config.yaml
vocab_size: 10389
positions: "rope"
parallel_block: true
weight_decay: 0.043
warmup_steps: 200
Below are experts of layer 5 (counted from 0) of a mixture-of-experts language model. Rows are named router (the router's row for the expert), up (a neuron's input weights, with its number), down (a neuron's output weights, with its number) and show model dimensions 0-255. Each number is 128 + 32 x the weight over its row's rms, rounded and kept within 0 to 255.
Before each expert's rows: "comes after" lists some tokens at least twice as common just before its tokens as in all text; "raises" lists some tokens whose logits its average output raises strongly, later layers aside. This comes from a sample of Wikipedia text that the model never trained on. Tokens count by the router's weight.

# expert 13
comes after: " the", " of", " a", " and", " in", " The"
raises: "ally,", "ally", " cert", "ially"
router [107 118 135 151 136 122  83 148  91 111 132 100 158 111 161  84 140 213 148 130 142 152 141  97 139 116 136 185 128 108 136 149 148 134 137  64 132 143 204 112 182 134  60 135 112 130 149 116 160  31 118 124 160 150 164  71 167 180 138 181 115 116 113 180 141 145 108 129 151  61  77 195 164 164 188 100 122  97 116 141  96 157 138 123 122 158  50 187  86 123 144 145 143 167 137  79  78 127  89 117  99 164 121 148 184 153 119 138 172 153  96 178 118 134 162  98 101 149 144 126 162 104 143 111 177  93 134 101 128 110 150 135 151 168 127 139 138 194 129 170 123  98 142 109 143 121 124 125  84  82  98 153  78 108 171 103 130 183  91 139 111  84 196 120 132  39 143  59 106 102 128 164 104 127 115 117 155 104 129 140 126 148 169 138  77 118  83 182  77 157  93 117 122 146  74 137 122 129 105 137  75 178 165 105  99 182 120 161 185  86  79 115 109 156 137 123 109  73 124  82 155 102 108 100 145 107 158 132 129 152 141 122 113 135 153 131 167  65 141  79 124 124 173 152 127  79 173 155 150  94 162 166 142 110 106 154]
up0 [ 72 124 122 166 147 116 100 153 135 183 157 175  96  88  67  94 164  56 102 152 185 121  78 117 136 176 155  95  46 154 134 111 156 148 158  91 162 124 131 136 127 104 106 118 107  95 130 136 129 130 142 163  77 141 154 135 116 157 138 142 192  68 153 146  99 140 103  90 114 108 159 181 169 142 162 165  74 141 112 181  89 131 123 117 100 136 141 154  96 147 105 125 130 135  76 119 117 140 116  68 158 139  87 156 105 152 140  83 165 103  83 153  78 128 150  92  70 119  97  90 124 100 126 108 158 121 141  68 151 106 152 167  75 143 139 113 118 200 120 118 187 152 141 111 153  98  91 146 143 115 126 102  91 100 177  79 115 111 114 126 118  81 164 208 146 109 129 146 123 119  87 100 170  77 101 176 182 154 170 140 116 165 179 169 117 128 181 126  95 121 117 132 148 191  91 142 100 147 128 136 122 113 162 115 102 126 169 109 148  83  65 126 164 149 142 138 149  35 126 100 126 139 151 153 138 106  87 158 145 177  99 144  84 101  94 213 127  96 187 131 189 109 147 154 105 111 101 176 182  90 151 169 174 128 145 133]
down0 [124 206 138 128 124 112 119 128 142 148  85 122 125 171 149 171 143  42 163  99  94 121 174 157 161  78 156 134 117 105 137 155 160  95 120  58  99 106 118 123 146 125 135  88  79 119 155 100  89  87 124  70 111 109 108 107  95 116 187 176 113 138 152 172 166 124 108 158 131 161 141 113 113  74 146 114 117 134 141 111 139 100 104 107 171 142 145  75 164 122 115 110  76 174  65 138 137 120  92 172 153 135 147 125 128 114  60 127 134 150 142 132  86 119 139 120 133 188 192 161 141 136 140 168 117 145 116 127 135 142 161  99 151  93 145 171 162 106 103 130 140 104 137 201 152 126 149 106 125 191 140 159 167 113  67 114  32  84 141 121  86 138  95  57 129  99 155  79 130 130 156  93 106 151 113  55 125 106 116 114  92 133 191 123  87 107 100 134 123 136 123 129 101 136 155 150 183 139 116 129 138 133 101 216 137 100 129 102 146 174 133 168 119 114 129  93 125 149 171 113 161 125  87 107 184 180 177 131  95  60 182 141 191 130 153 117 122 179 136  87  84  40 108 106 141 122 100 147  99 111 158 121  38 157 162  82]

# expert 18
comes after: " ", " 0", " 1", " 2", " %", " Votes"
raises: "Scientific", ").", " MPC", " lack", "),"
router [159 115  74  85 169  89 148 167 159 142 118  86 183 135 132 147 122 142 175  57 112 166 120  92 141 144 121  61 102 131 138 108 107 110 103 150 125 141 149  74 116 205 173 135 110  51 178 132  91 179 116 125 144 146 122 159  73 146  92 126 133 179 137 133 163 115 121 179 151 100 151 175 114 213 138 112 133 131 122 136 138 118 116 160 147 142 107  68 141 172 128 147  81 193 136 120 143 155 167 139  94 127 139 140 184  90 152 114  60 163 130 147 143 119 129 119 146  76 165 134 121 103  62  77  81  90 159 140 106 138 181 120  70 100 121 120 110 109 152 198 109 170  88 123 107  90 123 116 150 157 123 113 154 118 150 128 100 223 151 178  79 153 118 152 145 196  93 129 169 117 130 210 134 115 185 161 144 172 123 137 149 184  92  95 162 121 114 100 166 168  98 138 141 163  50  93 123 133 138 143 117  99 115 107 102 108 175 138 128 134  97 142 133 109 109 137  81 146 151 148 169 121 130 128 126 158 109  74 105 104 141  89 122  95 143 162 166 104  85 114  45 170 134 147 177 105 170 110 176 123 139 147  97 104 132 183]
up1 [130 113 133 164 131 132 131  86 131 149 184 116 146 137 129 145 183 131 159 148 197 127 125 109 112 106  95 113 113 156 139 124 100 129 150 100 151 177  96 165 122 150 140 129 129 167 160 174 102  93 170 144  63 143 116 111 158 112 117 103  78  80 123 153  97 123 164 162 190 131 129 172  35 141  96  74 152 161 110 159 117 128 160 184 114 103  91 103 106 212 138  99 116 165 108 108 177 143  41  92 162 129 154  63 173  99 113 128 128 165  86 139  78 137 144 149 110 123 131 153 146 129 118  87 137  96  61 146 101 147 132 151 122 114 112 150 130 111  97 130 110 142 107  58  66 109 153 128  19 125 106  86 132 122 115 160 122 173 109 146 153 136 132 161 150 185 108 107  89 116 175  80  99 177 153 131  97 101 155 136 161 157 108 121 149 132 104 112 120 142 124 136 121 132 107 164 112  92 111 127 120 180 157 131 149  85 113 112  15 128 193 160 112  78  86  81 135  64  66 157 122 148 142 172 107 122 108 121  65 217 173 154 155 102 119 171 138 119 158  79 151 124 153  85 132  82 114 136 130 134 129 100 125 163 163  99]
down1 [129 147  84 130 177 131  92 164 154 148 122 175 121 124 173 132  51 208 122 124 157  97 119 122 112 116 112 154 106 174 174 185  81 135 105 154  84 108 181 106 153 137 187 124  92  83  75  79 165 166 127 140 124 143 102 171  86 124  98 131 168 144 108  99  79 138 177  82 151 130 153  80 142 165 144 113  79 129 119 159 153 130 147 120 164 127 159 171 109 103 187 150 166  55 111 109 107 158 120 182 140 139 138 148 105 120 100 113 124  80 119 155 124  98  77 116  99 164  32 157  91  98 139 123 104 130 180  88  86 164 179 137  98 157 129 183  87 132 171 133 195 152 147 138 149 113 120 135 122 116 118 108 142 202 114  89 220 165 116 176 109 105 102 110  94 109 140  86 122 136  93 117 130  76 118 123 158 104 145 187 128  86 109 149 113 136  95 120  98 115 148 118 176 134 113 141 147 138 130 115 158 112 103 116  99  65 161  90 180 120  98  81 148  73 128 101 137 149 154 131 116 117 125  90 144 131 159 108 121 136 108 124 105 159  88  64 139 111  91 154 153 249 111 113 165 129 128 140 129 149  80 123 162  96 119 202]

# expert 12
comes after: " |", " $", " 1,", " (", "/", ":"
raises: "s", "e", "h"
router [134 114 115 111 123 156 124 150 143 210 151 122 115 155 112 120  95 120 167  95 139 132  50 107 203  92  99 119 103 106 146  93 125  96 161 149 143  94  75 143 123 140 192 141 165 120  54 130  23  71 136  83 115 136  64 100 108  91  89 128 112  99 137 119 133 158 167 154 139 173 165 105  53 164 128 110 142  84 122 186 104 135 150 115  93 193 126  64 127 150 107 127  95 151 129 152 171 174 135 127 113 181 124 163 149 175  95  89 164 179 168 140 108  80 111  90 100 106  74 155 161  71 133  92  81 103 112 132 146 155 130  73 106 135 141 149 120  64 141 101 147 121 149 151 110 109 113 199 122  88  75  90 158 115 117 149 140 132 136 128 181 133 103 152 135 135 159 106 162 172  88 110 145 101 131 196 178 123 165 146  98 165 130 111 142 149  95 123 100 101 112 181  93 114 145 153 171 148 177  99 132 141  96 183 143 108 124  64 164 106 131 133  83 130 100 135 140 139 105 131 156 104 164 112 169 146 123 141  95 128  92 126 130 181 104  90 159 151  91 198  53 118 203 115 151 137 126 132 145 153 118 100 187 113 115 136]
up0 [125 166  82 154 154 168  95 119 167 104 122 114 183 137 154  91 100 123  83 114 152 146  86 153 136  92 114  73 149 131 110  95 107 156 144 177  95 107 136 114  39 150  95 143 124 167 156 172 105 128  81 119 118 150 137  91 136 106 151  31 117 141 158 119 148  55 155  90 175  81 105 126 109 206 143  62 157 123 193 129  84 144 134  83  94 116 143 151 152 137 127 124 143 107 138 153 113  53 114 165 142 143  73 158  73 131 162 156 123 117 158  57 152 147  98 105 136 135 110 119 119 159 122 170 101  94 146 145 119 113  91 126 138  93 179  97 144 112 120 174 108 124 133 192 142 150 156 175 137  92 146 109 123 181 129 104 126 109 135 103 130 162 136 141  75 118 124  81 143  87 158 164 178 109  92 146 140  91 126 175  87 176 115 136 160 116 135  77  93 128 165  86 139 130 214 114 126 195 142 114 162 152 118 140  86  83 133 120 131 124 110 137 163 129 158  90 178 112 163 189 140 136 107 138 156  47 171 124 122 119 126 115 145 123 139  79 100 179  80 131  63 135 150 141  89 185 120  91 114 214 136 103 107 135  85 188]
down0 [166  62 158 106 171 184 112  90 172  85 140 150  85 159 124 121  79 132 127 153  81 115 184  75  58 140  95 141 136 190 155 140 165 152 152 115 133 190 191 122  83 126  96 135 136 139  79 101 183 133 132 125 125 126  99 132  86 125  59 134 145 126  28 110 138 149 153 135 155 137 138 127 133 135  96 170 121 190 102 150 107 105 161 107 154 124 104 143  90  95 132 136 113 118 144  89 149 134 104 140 145 130 140 136 154 144  56  50 135 167 119 134 117 145  45 165 105 135 144 103 145  90 103  97 101 114  82  90 141 172 108 151 128 183 136 128 100 121 178 118 196 183 140 162  84 131 143  90 164 143 125 123 134 130 145 107 152 136  53 100 148 103  75 113 126 159 129 136 181 150 127 128 186 161 114 115 135 128 170 181 113 132  88 138 105 159 125 190 142 119 130 135 155 141 100 133 116 137 156  89  74  79 205 123 171 151  92 184 110 143 116 157  80 147  76 187  90 145 138 162 100  93 127 135 150  88 125 101 126 134 158  98  91  96 114  54 153 138 158 135 138  67 139 140  72 146 198 196 144 118 121 104 132 164 142 124]